From a checkpoint of a small mixture-of-experts model trained on Wikipedia: 3499 steps.
Below are experts of layer 10 (counted from 0) of a mixture-of-experts language model. Rows are named router (the router's row for the expert), up (a neuron's input weights, with its number) and show model dimensions 0-159. Each number is 128 + 24 x the weight over its row's rms, rounded and kept within 0 to 255. Numbers have three digits each.
Before each expert's rows: a language model's description of what the expert responds to. This comes from a sample of Wikipedia text that the model never trained on.

# expert 32
What it handles: Inner word pieces of verbs and adjectives, often before -ed or -ing, such as overw(hel)med, emb(al)med, (al)ign, inv(al)id.
router:127168189132141149151126089088158125181110124194108094093121138099131173126164132130128149067133124077119130126123155155130146150136126114154087166118101120147115150135125101112106116101138162102109129098167121109120140149142141128099157171130120117116169114128136100168104165152128151102127112135193110147125113111131141115130114126077089111121164097122084101135091123146143100120145114131146130127123102130111164085118128130149143135134127132105114100145143102170125109124154094
up0:135142089109122149110143144169123120116136155139120098179064134164100128132109154104127098161132126081117138160156109093120123118134106116127116094143109136138116153159092139124102105169117169143168107117116106105154118111126112160139148138126150123090126110109161157128077093148144145163105164204132126097141131105128128136163135091138138104150154143132157148130119128150109117127115157134156134100110181129111059157118148118152170112086134113126079140161149109131114144124118101
up1:145097109122146129125135149111093124154141099149164128153115169139115108132062121148130123122110118187107163134140122127129142152142119137053110110139145103113109119134068102121133141113113193130144088093148115153090121136100109086104157097154116133115098132145112129106129129136117120166158083126118059131133116106088136150154131126133113143115146163136147164164130103125156159101081141120119166125163148109113122088096183132114124105132139097151103121125114117142101143144102134
up2:107131105127096133122126165126111077154112105099115104103155144146121142119112103143124152115146131118111115137118111101137126107101103124109100111122088131150128114131122120122146129108136112125124131175132120154164123174098167108127128139082084145196130100152145155145138116163162149082121136112114160144138139109066093132090137174125167079057130120098155117103176132153100117129131139119120156074165116122130121086102142114157128108152131143102087145113133154135123110153118171
up3:149079118127122090094114146111134148109136086159119098147146169132174129191113128125104122105117124138102142140120126148131116168137113123100131155102174105116125123132139154086132117162151112164136099106107141138120117086104125095111148160136165173142170134122089135098096134146137166078132110150112167114100133125121145124124152113126135108123151081128111135129119182113145136126095121122119133116127118163128175095155098088208128131140166114114133097110083133143150115103117162
up4:122140173153168148117193139106130121147160170128113140133145141118155155131076123135123136121103147102178146055095105134096086163120139143108148112121094135135167133152124148126144125093116155182135143163139158143131123129120108116142123152117137111133157101130097084123107127165129145145082112125096123136138150169151114096147150122171177123128131126136125103122134168138113140154128162139140141112139115134168113163118110154135107108102117099103089155104119115053126153132164139
up5:135149144120113148110163109104167157137146159109138133136127148119109114142135155158122121108096104155128104128180134101128101151117154136107127123116153126157122134117121106142156133122126116085157095133109148147123140187185099133161122117122122145159140154172089128121130137039117137131121104128138134144150097080083106140145124090160123132177127122105113151146116097112126121181129132097143127156117119131121089088137171108146124073133112099116110116121092202121099115109156134
up6:115105130136098132118160130086108152094128110137134109116103169111131116144124108098127088088136140190171171137128141165131122103136151126151111093082106180133197117115086114117100176131119160072130133139139101094133139114139103136104079132130148169119099133127109114158100133088162103102104159110124128149189143133164114101124105127120142130130152164112106118131178145146114150126137126099122143147099129142138133118139118138134116152136151163131117174145110097123144160112092100
up7:144073130164143141127160158122118142086126155141103101135143174125099132132144092149128124125134125162139116142102139110194110134168138151125131108127106110159103123131157158133119142133098180103153131109116178086133111093142135136110130106097121116107060121146157120117120131141081124142123134143128092148100121104099118122149116110144118099079174093134095146108172111143135116073126135101123129125119152143150154100140105173086189131159084121129129136101095128154150153137117113
up8:126127125175124136150139132150143119136122104123143136115110134062144135148101097121154160142112101168150138100147153111131097156100119163182122189118128117158114121040129120128156142103142146126147120117166155100096119117140099104147106095134155134141100110124130153091144162172151118136115164146160125120133138079120102136153143115123133130142119152099166119146113110123176117119087125115147163123111110103081121156152149134170115130139140108054120110173128161128127144126137118
up9:121128127104129112134140064158173108092085146139091105141136111105088148143110137128132129149088100117164096159108119136106094149088153112127136100142107072117129140110137080102116127113112171145112107144093117123148146136132131099113106170135123123146109139159127094154095137125086090176159156126118109128105125125120105137099102109140106145122156132072104133160104109130142105136134138075095129132100056124131104125097143100118148134106115102126128079160129117120160148128173131
up10:128155114139145142105141117129133106127106099138121150125120124090145125138079136126114139092107097168183145141094138179112152131158133148140142154153115159125140111107143122155083111136107117125136139111122165085095173139127171112146086099130131143129147153139086129101127133107135101078103076152088140169148158096123132122148174134104113108162122102120114112121095090105156156146141146120182143108086163103192143147144160139111124124122106131132142149153082152108109141100138112
up11:115123126137118115116085115111117100159145149118079169141113139181141107153152134150164146083126144147151109113095123126163109114114139144137144128136171148131136127163089076177156097135144119108066137162153086115104113104121099146141120174148109106115120118117127124126125176185139146085123145106123134178124132161104099149111168131127134156129152126160136126161115114120151146102185122142130138091109116097098135164128119127170128114140133129108151121146135130159084146076112145
up12:162120096149097146122137121192107146150110129131125096147110116140129176087116151128103113101119125135112135143173141132120133139133133148117107160134145103146132127124144183157116166100075105137152135110126144102096094131181196125136122135127136138149117094145125119131067128152143134103153139161136135141110149124152131082151095141193134108173153156080162134102151118111129163132151158141156156101120161115118109106121137124126115118169158115099062118096118145133106123137106124
up13:132081165093151141104129180121123095119137113121096109156150116173175113163133112125151087130152106138138148115104141145105124151160151146158085112133123160149117142102147141131159085117170143125149128119126146152120113108162119148101116144123158140156146111140128118125121116100150163148116139134144122123187169104126132075144101073140125078171115127128120138110111100105148102149133158106195145131106142092109099133143123127128161101168124136133138116143107149151094119122059157
up14:129097124123091090148106132114139151178104119137147149150135063115121126168122149099109123153165158120188193108126177120118112100114098112106110161114125121119145156130152141138135110107158098114072109106119153120128109133113132153122128169174148134151137163119087089155105155133062143110107134098109144138137118161171165103172148142127152147113093127118135154086142114107133159092094149121106128113133134134092123136153154138133133130101092117095131134149141130159114137123140138
up15:132136143120137133140167171120192093140155148122092123106128126164115124158152122178164122125123101130134157117091113118103154101154078125124088088144146110161106157144086130133110113147132128130151140130140143111109131107135119125098169130102143135147115090129106148102167122158087101114092135123137183152107127134122132095167133162117126155107103124147122125111089174159150091164119124084123158101155145172140168087138134123106082120117148125079105141104143146098109165120127115
up16:099097156123134096155137145133107121130110102139175058135157073121132154105083158104078140153147129165118142119149103133177173133121148121142130133119116141093125160090160099115120165148167134118133132141154132137123144161177176125163120109147121101112158145161126141146108145116126136129120133119092138141127113147137127140173140148116148141131125154138101099123123140115152158159163103156160117106175115130112150101178103182098108123131135155114168128075110128118102164116114129
up17:119079133128086110143141127149151130101108129099122133137096148102101098170133104092129120152130138123152139113121149130131169110142159080046163095151133119178118113119142115169159171105115114128080153109108154121094161149104122137144141065137104120145142153155102129127117130139135155147145120127139091148089158143140110142112115165200089138088111138164126109119126131161139122113123112150109131144114130089146131130124111122099091135090123118117108129141122115178100165131139167
up18:136125123142123144145143146118127151128116138094101168179145116129093114133090150126101064127157089111142089114161148126095123143087138091091109096121090108129156147136124119175096149132155140083156125163152127152121112148093138127151120081124156108153144101110090154153099160135106092155146141144161125157119145121122144075104127137138104134097166081129126146139119172120128117149100115116186101112136145095105107120128135147153117112100173133147128164141152138187126137124131132
up19:104126142103140119112159149118124144183103131099158119126112106095138131160142099121187127137141132153154108104102095127121122095102121126078096149142146194147103107106135132126122106116141137161134123124161168096155139120126121114094146128152111156143104087138150076148131100190141114091156139126114184148131112098143082145143117168151135083129128146114132117137142111177114132112101131162130129158170100133104118116175122123083126135138151123192121133123117167135162132126100126
up20:098112105121116139126150119108103141134148139106171089185134133090127146144156101100129148131104159161112149089149155133168142140117101127087088105133096139103174124153118126108128149114142115108148152139119151131122125115162115094101167103125114114145117140135108162076131133137111142137134163093170186122111185165129141151097132122137099158126166121176114118130140124090156119134143125096167088125098121126103141139135149135075150150146168076158126126143114108144082117125097104
up21:144103151139158128160134120175126116142146138134137102090123164140133120134131108175121110165097107143193137089119140137156146084121078180141140149145143114154112120123141110173173124097135140129145118102135108084118117156134151126106141162125150138121158160175104107123131129162110123157139136171107119160175114108112146152128138185109136121138102119144145168107127092160088133158121167129091088081112116137133144143124146170166158142142159133150126125107169152152109116136139130
up22:105132137122120137134125150119130113115081134122115089120109145113116127171141140115158085132132141125126115089151101117132176125122125165136103152151125095134164147160094097113128091104148149100104131081140197128170108131111137116141124127112084151122118144108140157088162132117085179151098116130124077129100137120137156103115139156088156117110088117129109117158077140114094142144105111085116165111105127135104112126123166102084167152133125139185142084117127165148133140139155105
up23:121125102109136091140143123141131137108099121150118068138138141153168130132111133143122102130117099087131108102143077156122170120099137107111118129106151147128142082140123136132154143125134160175167148092115155117129111176139126150120113153113151154135140080161122069128151101121121090185134124111182157145078095158093151129103113168167137119131097113095157166154125108122115112137130127063151139120127160106109117103112130145163142146146142126164117157129181134112139138131128152
up24:158113150138099116134135113125136105171102126150187147073134149100173151178135090160126112096160137150103152147096154142111147114125137172137133120145131129133171139098114093154121121132113149126138149114123088197147148112133161122147123132136120160123090126117090100130101151142165154117075131112122120134143133124140128117112131124139123106078165114154133119086088127154111135121115155125149160089121137123116096113062161097168139107096125104163105096144088111106128097107136123
up25:166136133123162131156160138147090125140163125132080133146126122093116121123134144140107103110120106132147108123129135129171100121139117174181152105183165114135136120046097079166102129111122119135152117096147103103143127126120142162136117149117121102142121151095132118151132110062120077130113146160159119162124167138151137085151159111141137111116086106104100138121108108110129100144077100125118130141100104094146091142139103117156149163126116124124107155142161150147153134117169099
up26:139161138141142123139108194176134124115132116114125154127120125135128138123109156165077150181166134135139148095138110155138175149174099129117166136140156172109118182126110127107089164153127147093132107174179098126121108131105125080120124116143103107132132162146134154121112116110119109117093138115133167145167113093173103116140154125136164094114111161135146141138106101139088145126122097121101124138153139164150110156152133118135130127106121129059144143132167140093123096150158116
up27:139120100115178148147114159121127159102191135112173183148104126119121123110103124110078160140098136097103151145096102178197121131139126139098119143113100100071147136129097090120129107125100110133124161092117123113141118107155128091158163132091114133077157113111093128141118096136110128122134143132165108155139127114106125135147137111118145142108140151129165166101108146169173185136141136131143086116100134122128174148132116111145140127143166101143133112128129116155146126125143087

# expert 54
What it handles: Words in chart names, record labels and film or show titles, such as Billboard Hot 100, Singles, Records, Star Trek.
router:123104124108114092168130094149129120153116161125158127151076175146118084126116141160103133122113085145115136170113155125131085090155117107113134131099126128145157115140116103111099109142110148131090106125127149104165111116169133096119091120114080158135158064114136124121112138146094087106132110106138156118154117154139132125129127143102150091154104138121144207145114092118154121143136146106143133118129214093120133098110128113138128128111146148096165162123107106162109111118108113
up0:079124089100153156144155151095109135168112081093109117104135122125164167146147152093107152104113154146107162111119118165111119132149124105133134105091122183127146146113138102120141123107121127147099110118155116109129137116173111152114119182113126132188166142171147079106112142112120132068131123143146179106089112079119133123128081113141171137109113153130071148140109125139144113174114164110140139148133135133119145090127110127125118099166151136109106117128115146130164128099138123
up1:113149121132130179096104125135135154113120133121126157110112117121141096144157139107137128152139157136125166169154125143145137150139146118105169149114111135132124149068154166115115125169137109131119109131151087149126128146120185098181119142116149095147114151085105133190115141107176109155101112112115148110129138085154142137105083114135152084080136113145167159106121139158164108116108120163100133083093104128189124095137133128138104150112158152144104139131125147130142116157182143
up2:123068110146143128164128112158112137109141075113119120147125129147130156091076120134077093131197108148119137116085138154124096109181123159142126126147119126126097109121136110113164140137121128147084138125066104115129146110122086166153161106149119084131089127141154158187127082114109131106116143148122099135159106093119079145140132146123128149116115149122115111079127165156117129124128116133183134160117107115119140125113131151123129117166164119102095105103136138170126136145117139
up3:136152117111086120158157134168133141130101137121083139157120132115154162142116128105093152105126137126155149111108134105170109159144136115129147114129149124106084118114129170133113165150155096173132095126159148104139109175122144151105104096113120101109132113138114146128141168122146138160116166127131084134101155147163150163098119137131144140128121175129125145175131108088112139069119135137155119138099120114138123088111095111102060112171128091147168095178141165156161149151127143
up4:143129178151131140090147162143092119104120120110129156143134143170127059124132114132148143101155118114096151111152108113125109083097086138099129149142128091156121123076148133131155129111121118087137151107099110122137148115136107092107138133129119061144131128125143130137151124131152095153110094120113136142155151119129128109141074107096148120178049114143147132142122130154124135131101097115132117130131135123158166162130075125143160106120146191131137120140128103152163132125121060
up5:149144119163092090106153096128164133145154149140130153116097126113096124077140129095114110150156159142147123136092075126154158126089090162130148141078074164143144138128137099133101082096133123120117135139145136133116111126161177130150162143137136121146106133113131119136105144075120103146135126102152101165123090093156099121148088120142115113121094154128105120119147163101126125151115109158149122146145162161176151149107155148094118129096073154119135131139134123084078113117148144
up6:096131145145122155167137128078111060141147111153120135121119115131125104108130117131173119118132132139126111107123083104112119109102173090116126108138144142089145122093128183165163163107090114115138145087125138149057118116157107143099127099122134117080136143143135129107143137150165135149070180144137112182096120147114145166094137129134178110118132100144133112111138128131096145135143185147110153101109149103147113111122098141127112087138125138138136169131111130115126125156117080
up7:121121112112153129072103134132117139144108121167118217177145094112123149131131163155108136130129076134126109090103119120132132130144108148139162152092160133104128117089169148107141154099094121104102120141155104143131117122147125188128136163089113127120145166155133127099123125103126157152143147139134105174134125127131102083162085126097132140149142109128145122094119142120100144077113103134110105114154120138064115139099107100145087136165136101141125120147148153140139146137115076
up8:135112128106121110131124098119126130128171118164117120157168117130156132154119114138106143086108159140160141121173097160100118123089140132060115137108123156146094143097132155139125144131117105105132154127129149120129113146116100175098137104153144140153113132091165156118100108129136128150169127132140126142106164105111065143142163108134108129160130132169159101138116159146159121120120156129136135067092107142146124124149181170141078133196139125166149132148135129106117147162177099
up9:133113154143160136142087093147117127132098125074140119145099153135136158105110139156135142120086129132121085115154093181148100141103094158104125098133138128155072149059176120150152119127109119116130098087144091128175123148108131116139166112105121114114130130116134108137150137102146103151106121118128104125139117113134122136115136152138101159136093171146179117143158132115128128095067118109169104138164093086125145135143151152128103123165148130139094156160116151070133153142127102
up10:147122140169125149083129133148152118094140097127119139104138137140137108112135100115131154118133089111129113116140094137161139119132168102100155121122119154087112116074127146139122156134138171146136083151142146134114150172100137138088131112157161140107113151138158127135151106163117147116114165122090119123101144129152158113197115154144153103125140142142092101132128111134147179124134065127197112141145105173143102116117147098144149118111123144079120138172166152149185153153147136
up11:136113128133124106152135090115107133141141111169137113129134125182124151118114127100155146103125127154085110133107154105134091142121127143116128141152089146123137152139134098121130152121111128097159141108140106147120116150151129101133144137166197046118134128123101107118086150119137087147139157162137145163148123171142074097108113111114114104115136143090084108108155111136141157162128175128117157122172101137141113142150163160150117119136121126122060160169112116148182118115088102
up12:099154154150110089160155143105084137137101182113133143087116128089124108097160137119122156156113187144113138117104126109130149143143170145070140106132129108109121161165156156176162107186138151125133151129151122129137095102122136096119116112206107156128122119181143137136117109098154147128105132152137143103146153139128140138150146095076133158130071114132142120103149105133135134114105115128131112111083170102130138113150149097159138130123105122117124145135132166156137164150134144
up13:107127120120135098106136111097106127084089082121114114100160104138132116138135116144141120173106131158135130156136122148143114141140113107153118106120102084145162129137124148110140094133197109177145124136141154126142158098119097117135117139123095113113123140128162109121124119170102146166097116147103115091083132095115102146123154118107138064152127115118181084108150146154124167123165125150118156134138095112116086151105138192073115087141119127091156123139107121122181122114140153
up14:113136094129101139123149160112119086100122126136153136182136154138154157148140107135159143136102180157100094101169062116111110103081147128111161122121124142155143112102154153149082092144130129145132115135110111097137112137135113119145116134165106125182061124125122103115144168149093164157150133099111103082104151111126142117119123150124129150138150116193160122129097123144099120114151126157143106090113116105123087119131072118116142114124124127154112122140163125101092166154124125
up15:110106094151172092129106107115127092131128116084112134149140150116114139083102134135133162136123105158142120042137159148118133133145105138134121148152161119088141119115122175102127164145136178165134099123132100166147165098116098110109170124107118080114148142125135099136103109138143174117140140128148151144170111170077113110132148170131134171145113091102159111111136154125096114123125114100133150131087109092119122168136162105138114111118128138138143133146173118139151099095122090
up16:150145133115134154114105104129155127167146149106128138124147147106107184101118113130126132154113164111092126087170144122144111139146187116150134159100147136179140134144099109160091138140148117076098144126096143141132165142162151171140105152120115113131140112099114092114133129125142092152123137140121136094163142125166130117102146122155135148149094116123130151099113138123205195148121118114141101157125109126162139152152085157163151111153071100113138134170120107106163142145135146
up17:124135124128159159106100110094174128139145133131118159100175138168145137148163088135139136151132142138145121122116114098137159148138158133160160174120122125111144138120131117135133127092119116116116122119125139094136079160139123122074082140124111125104156158145071092127117166134153153102139132116099107151159145107107124119112140120150109110173161143146139131125140138105142138109130130210145146138122111101125127085110137152139104127215093142116093208114125135122159138142123105
up18:122114143130115102157154092147108138114170120143170124158115168089109148180155081123096160136104111185176139175169174131152104126119130165139145143160125117141094152106124140150117172139130135154149109161112121111139139128125097103168146103097088160139165148095119134135117128116111113109111159149115144079110132100165094092138100108156144104120145088105108124132121128168115150140148096121124164135102164152103127142152159115106115115106082172146131124136137141115119115120152119
up19:141139117121131063115140106171103106129101115144170140143135102136128118081127118104124161145146123160099122150115114141154120082116131134121151141113142142141150171138108156164153100119108139113129103165122076100134100104146131145149124091108119147158110089091074136102148179119137121090149123120127081159155110128157138126104093143129143134145118133144109133091118113133164118165139103094106122108108147152122126119180102120208163132118158116086107142103116116113086157134094114
up20:140105099127124133176160118128136141116101091161158103133128146126114112136136164123138097161124115130125126135092112134131166146117173099134100139150136128130107137145095109118121148155104090175078129101120160141141105140104138105105142104146133086124118129129148129131092106136118107098074120139170117118094127105148147159130116142161107096114140119112085108225110146111120168110107143192146099157129140115164099095155119128136134115109141153103118105167193102137152143117130121
up21:134129075076152113103134164167147126093140089114118123188133163142143115133125158110079107138158146111129119165121159099177149126138146163098149140110116107128143149104078104152131129089071149145102139140125116128141126150135129118139127112126131144131096155134112122119125090115093139156108118084134124149163143151166153127110118138122140209123129119131103142125133098124095122122094135071110065089168131142094101091125123110111127139114092131138152095136128128104121120135102105
up22:140157132119120142120143134088144155085134089146155128132122106090112083119133098095092129114158116133104137102116111122145148147159136094136140133145078105145108110159156097125130181101123160125153103105079169130099143188123130107149140148129142142135104145180131163103163132134101174118128111086108162126139157089139097119171159181121091109129159108133124105136146139127144136075134123153137121151153134113098115109134137141137116140083105105138164140099160128103112110108081107
up23:109081141116107099173127128131117160117153138184131150116144177161126145117158106094140106134108121134104141132115111141102115111129130161137109105105113095150151105106086148146181158155081123149134118091148129096126103153118128173153132068091128126141081139143141073151155130153104111119140145103158132137120124109124155155153110196144089103099118117137131144125133141110161087134142134135153088145139066174122125115128144128124128124105113146151146111124120118152185118097112141
up24:088146097142099175167159123144153111131145128137142133109155129134134108126114117139133141117137123115116157127108128153149149094132115135102116126124099136139136148078118145114174137206133157135123132157176142165111133145184101130119146088149192129119062145143121155114118135136116155142150111127122180117172116116146114179120125136097105139103150135103168130126140137124146133137120138130105158160171142092118193089084136131114122106157112143101141135127152135138106138127066153
up25:144160121137152165065133140136120151118112116161121102186133136113114114101106171090121194134103087156128163131113093166148165102109130134155168139081161150083133142118129137131139143124137111127137145109167112126118138137124140174144111109157141143129125146140164128125160143129116150145114123145124120121157146093153119135164120185073121123116139135163131089167139146113109131083091098122145108157112115121111118148136184149124103112135127136118071088162126104126163151137127152
up26:109112200151134093104174156141114114151115140132122086139150148092134141071112111118159138120095172142083158123124118112144140110136096129122121126123107121132114129121140111095153110114188138107108154101138152140085142156114153193135104126115160071144119163133153110166160141133087177148154136136136147143136134134128111138165136133127126117127097094107098122140148136180132151160180083130116133141159105130113105127123072143114151124159136135121179149131104139137129123133136105
up27:130146141141115126103152106124133158151103134139137169113053103160120106155151141128124113094115101134135128083095143134127109134119128135117085133135097135130177168136160114159130155122097158144110116147087085127114137081137130128155128085124144171116126131154061128117128140153146072103134145117155118152143125127110136141088139152142115157134087181073109109147135128127159147131070072140124123143164138093132123084134127128136123112119067152121138107149118123127113099092135128

# expert 1
What it handles: Later words inside proper names of institutions, teams, venues and organizations, such as University, School, Army, Soccer Stadium, Academy Awards.
router:124136121124062116101136092133114118129148122142197120154075172154136092152153114168113106121121137177100172167162162127090115086118093122099140119089140154166124133123138129117110140151122107077122145133123119083132105143138118125110116139163068160174144123126138104158109126139101120100141120118157136142105106118127127143141132146111104105143081121119119188120138116110158138156115137130149148136159178141122122108130118102165131143103120127158143125114073137134107111124095091
up0:118165161125108095123153099136148143150140126104108098168116096084145107127162139126101078112150147128130134171160142128105178105123110127106117183182120126150145118113122103152111162113136138088081128117097136121163119165121140112136117085078145153134176097152108109138157124122147131122105122103135120130110135167136125128085144133146146161126113151112122145114133150149085085155112125125075128117155112139162158124136187104086158140107105136096153129110108156121075116127139115
up1:144179113144138118113162142116150135163116082174133161066158129096129113155145159135126134126119125070134114129119130100134159102106077073102154134158125165128095106105073152127120137139101119137119101152147137156091111098122139114108128131110130104157088151147182077108126128141126123095111137129162124113132121125130142113089123140118096142131108146184124144081143116163136095115091101144109114128090121110152133109144117135136131075139124080118075135135146124160110121125152114
up2:124175100136096110113116138121103145136106133131118140111124095098137105116157106152131084099096128157129143157127128139114158118143139160144141154128109114197148130120117121096151100140129132128102169112122092145124085141163122169124157146128104140123148095100075187156132140106145109103096143132102166152150076108139103121105131078125115139140122120148151129127109109148182156149134109145113118130140131147102125047121138161110122128089149116133137158145102106091108082087098153
up3:134117120076109184118124153142081138100127148161129133124096158163103149139140123157127144132118135135179145113110160138153129111126127107146114121112140090109147139129124135066107163163171145138110175135146119141130133175100122093152109100167099126129135172106087118114166138114127150126142185133130135132118122113142129114166166116127116146111074128116133104166115168124124150114127131109075117145129131194141094121109120119115115154098126156167129129173087129166131119092164146
up4:125132138136127189124123173135124091135128141127143063117102143178101131137110113120130114142132093159176123105137176144143069122077160166097131129126159096103097115123116154148116130123108130160152152121157119140111113137083115117136153103150147138113119126143120119095151109134143162175140136116095119117107082100122131140087112124103177126122125082151173120148097114121155120131130118123105112160135118159136150155166154134141128150148128146173136057155114168135142154146145103
up5:152144125122137133138113110140137129131113136116118106129144125144154189101123176183168150114163144119129132160128138128097144151107147138080105102119161121177149199125145111156154117094097103124153136148145098156116093150162128145099114113118135149144113073125119176142111153112127133152105122101071153119141115135139141101137127120097174161132142133127129131121173117138136165110114156170130111149126124077103169123199118114118104178145104101120144142169119137100126130124129133
up6:114115066143125140147113115128082147114098112108133091163127122111129135132149135091125108133096104147160140122128165116148174152133127149145114144138147161094105088152117162121128162143115113113113158126166161108095071143111164112116136112126099158126120187143060108147149108118135164106151133128164119147103100134129102110141101122109114138136138164136105092145122112136112143170132064128069146113139123152157120100142152125149136158126105126139139094159106136169087168113133161
up7:141141123105121143120137141162104147131117140136125180111129115122099132173163120094146117129172088134132188112117120127148110106075166072104147131097100140133157108159106155170133140169130116095119093117128106130080105141119109115168122145127146145155112128131137099106107174120114129122154153096127121125106152104127094149131148141116159123136183108161125121080121105129145148149125118140084153181092122141125146101091123162180137113136171075124127127144131123125131188138145125
up8:126101146090117187151142130156128095147106131085151183138111113141115083117097111144101112124118130107123129114139097136119078116089137121102130140131110098151136154109119166101152123129107097129127112098091112137134099115141105109126123141164117166159148103119154116122146192115114107117128151125179112108131131119115147114112115123160119172101054093123120126103155132104167177105060107098107158145144133098137116156075145146137140118118117104137120107142168096115129122121146113
up9:095168117079119147148097104114130100150155151097181073159137112142146129133137154120141134085163110125132119110153112135143162171123177149115108149166116103122146128151100120150123165123165118107143163114093099129108113106122118127132137134116131095100110136083126135113108136141118127128142122139116145131068142161088121162141133144147106167174107136142144145095108158136172105132095146153112110162132107104135112159149113141138129138152111146157140098125136133209096140106077092
up10:093139120115108123124145129150151141073097103151139100139106171142128122135127130144110117116153131121106198101137125168100127093129162115130124079152095115171100151095135122144120137146094146116127117148142109110151111104136095113130139096150157148125156093109134152098117140159174129084136124154126156104096099107094117127109123112110147146097128144132092160139137133098183133176149132122138095069098105132105140109148124097154156128083077113102137122118179125135110113166149165
up11:123120120152118130126108164168116152102156154096136137158156161094105146121115088119102134111133106127136141123125094167166126126125081128128131125172079156171119117155141140115128098139147137119154096166108122163162086139133161154125129144119142112149133146140134121125144162155146110142096154182141138107116135117107111108137141130147150167138159114130125159133133074158110126130130144112103171087133071133077126129127209197148144150096086139167127135113123124138125101126115119
up12:159129127129132159138139144145142129134151099129057146169138117117112095090108099135075097168105117126124116121115162149147164131142166128141120108141082127120118136145108145152139110125187127127146091147089097133106171138144109129121132132121172211089175116157125148105138122138122119104141127113146141100113133097159111141134111108128135110124119120150099130128118147116109172155127145177141105141084148127101059102104122117125114107161130119132135122148185113111130143081141094
up13:129162087102133157094149108112180092140144085130156116097132057100139096132159191152131135131146107108153101121143106124109126140111117144132178123147140141106128133102129097148160143104108079133107137123123100105078104119123139126171120133139131133134105143148092128119144132130091158132124155117120139139106154135167170127191088154140115093131157135145132132129151166144146142127119152163144139142125099088111168159148095083168118101143127094107138111120146143101108173137116121
up14:138160122100139155079105128128164164102130154105080179076142102152169118116150122136161106107126121141101129120144134162146114148139166080158099161122083122139135107123146089097107123146147114131125120157145150133162129127137143124117108103119133104075138106103141114107106126114109102093130129113176101121147090115116107121114113132178136126126175094132084142118103108175137124115129174155123156134072128160114191088136124135100118123144123117113144123182123136133153124128166121
up15:124139111105148094112142128136120137141146142144115152095142101145134113121119142151127102108093131168136140113096109114102117141114114121138123140144166166127089106153091130154091136128136121169151122061065109142132138171146102164100143118090128125113154169160093122128080068095140099108108134136148113105148103160128082142110107106114095108150146164115110109085101091167108120132100124099111094118165129134128106118116146110127099133145082099104117142100184142118151123143161104
up16:139137143162106080118097119176107130064146154105130101213120157146127126069151162118123125094111112127100132153128132110104084098061091131122123147156162125165083130105113131157134101166124145157139106100122125129138117159097130122118110129133120116122125113146124107135139139101108131098124098137117067114142137138120154145120134157127115160136090199140179133124103115113125103120110157106133143114136102110126161132137091146166150099134106130131130105119150105116099121134127095
up17:112109156120146097091116153142123135119140074122128096150124152098127124173139149095141081098155124140142169128132151115116131127118156137131093153139141073124134141117089160112155102121160120106144157129177098120125080117126132104114159125170138105153107124168162112145142132107147107120093083139131120138097135149134111093110116138122146127160099128147135082150108128170106115099141115107068154177127048097133150120100134132107108111115151125115188123120107131148121165117103122
up18:133178144159096169156140128101107116110123148151103136158132074139128117125170117118152113117159124137114167107177117120129112132091140121136082135109091154114090115116115166166185091105134122128095122133149106136068167112128113137138119101186155155135134122106141153159143125129143126128135143134102168143142126133117150138098145144157191072123160096123121159098157132123123129172093124166121140101159091125161146121084148117116131077121141120130122115161140109130153132126126111
up19:145141120133105148132146093108195095120145112143134143157123085092162134128085114125105152128143129111142142087115150165120138094099114125147136153122166137130121129174170122098123120138166138148138088149115081123124138107124101136141149106135184102123099111109133171113150144124060158126100163144134124170107089087111174152125102091120138142128137105116114166170127145102141150112133163117164151118133170092096103104113141101107097127144130104099122113142120137186133117116138124
up20:145114132093163119161084135154120109144129141133088138159107153109121159104125128084119163120086142081139099102095115114153135126141153097122183132120139154103114177128137155147125141111156109152054145109154116117133162111174099137121150149086108165089125082129129157108103149098128122136128119114162140129123144149127145103130124136146119121169128157117118130163152092096124148143104105145136141147121093123171124159140171149138112071157165168103098132140157110131132172132117144
up21:147107107130124148126160153164166118152123132133146167204166125127135142138114075150153128120138097112116183137088135105088106145131124148091142154115152117123127139122146110104069105118159114120138117151146162125122135104120126160169102089153124118137125157099158126115084146149095150142135177125155121190104150089167124154146121144154135153107122126132092132186121135079092120125161121128127184159135133108104114112104132141102112122121123146096110163114129113122130144123136166
up22:117154092111155144135138138117101089126124165114127152098152134148104167140129070135096127170178112110139128139134118147123091088132091136134102106130156133127137067119157095116114138107122103103129116130109146157136150132140113157165107129158107135127126120106105102163114113093143172159180136146122104160149124144123163187160173121100103128157166135144128149100109157112134136067086117104127130099132092181139120124134104112111115128120130097145113102175120107132140111138073132
up23:122143159134101129131171109098142086114118121152132145123102145129122158131138148121131130137126095108118153142095099149137091094082138125098104146131161096076171142138111107164146134109162160120111161107150195148116155125090133111155112168114100162111124107131117147138132138126127185135134134124108065127098122111137136164107133148126117086184155119149111113160111135063129121157146107122088120110112133141169117146123086148107154101144110132120170129164113151157108146144116169
up24:116090145098137111137118123110147143172110151154122122091158155124109093151126131074124130157129136107141156121091204102122139131145137158081130163102126125090114151159137107166170121074109104160143140123109115140130159170137094152121117135139145125083135156127111188139098135091118111148131153113150151137103108120101076141143127123102132115158108097144138130129136155187105128134122143127131154177135080156163136124138088151127134090116128131114108147170113117138106098115143096
up25:101125143151169146098142155149123132117151128147158126098087119123112133116144136100155158105166154149136125108096137132122122131109137144113125127106116154091159153170126109115107143083110120147108132121110117107133139104153135118133129127131167169122128106154114100181077154138149125084120143155134160101096093134138091111159081151145127099162095139084131112146111125119107138092133129128089111124119174142159141129121140073159070126118122072102167094166102099143123154098076144
up26:098126129158137062129119115156162115158136084135151115132164114153142142146160168137128144109176067128144124081115139089128120151184085116146127099114150143118110109112092144161145106136144117166134141172147151134122139135106093125086160117104124108128122112139108121107138132164132136146188127161132135134090101157110109133114167107140144169114133163129095131094107138167136106101110117164137130117097112137136143137114112152099144159154137127129134149055086145140164121121134108
up27:119153147160093129091163135078121144131124119128131168178121108085149122142166128089129145127135120145130172097142137131134089100154161129115137158124095151130120095126110071133147129150148138131126106113124139113131135147105138107117131153180059111126128120127189129102129116095112141151146147104155094141100170134157119149136114147119154114170128096114132118112154117107171177130161130132086117161128158118152171136111152138145125151129129084098120172122101166104082159112132141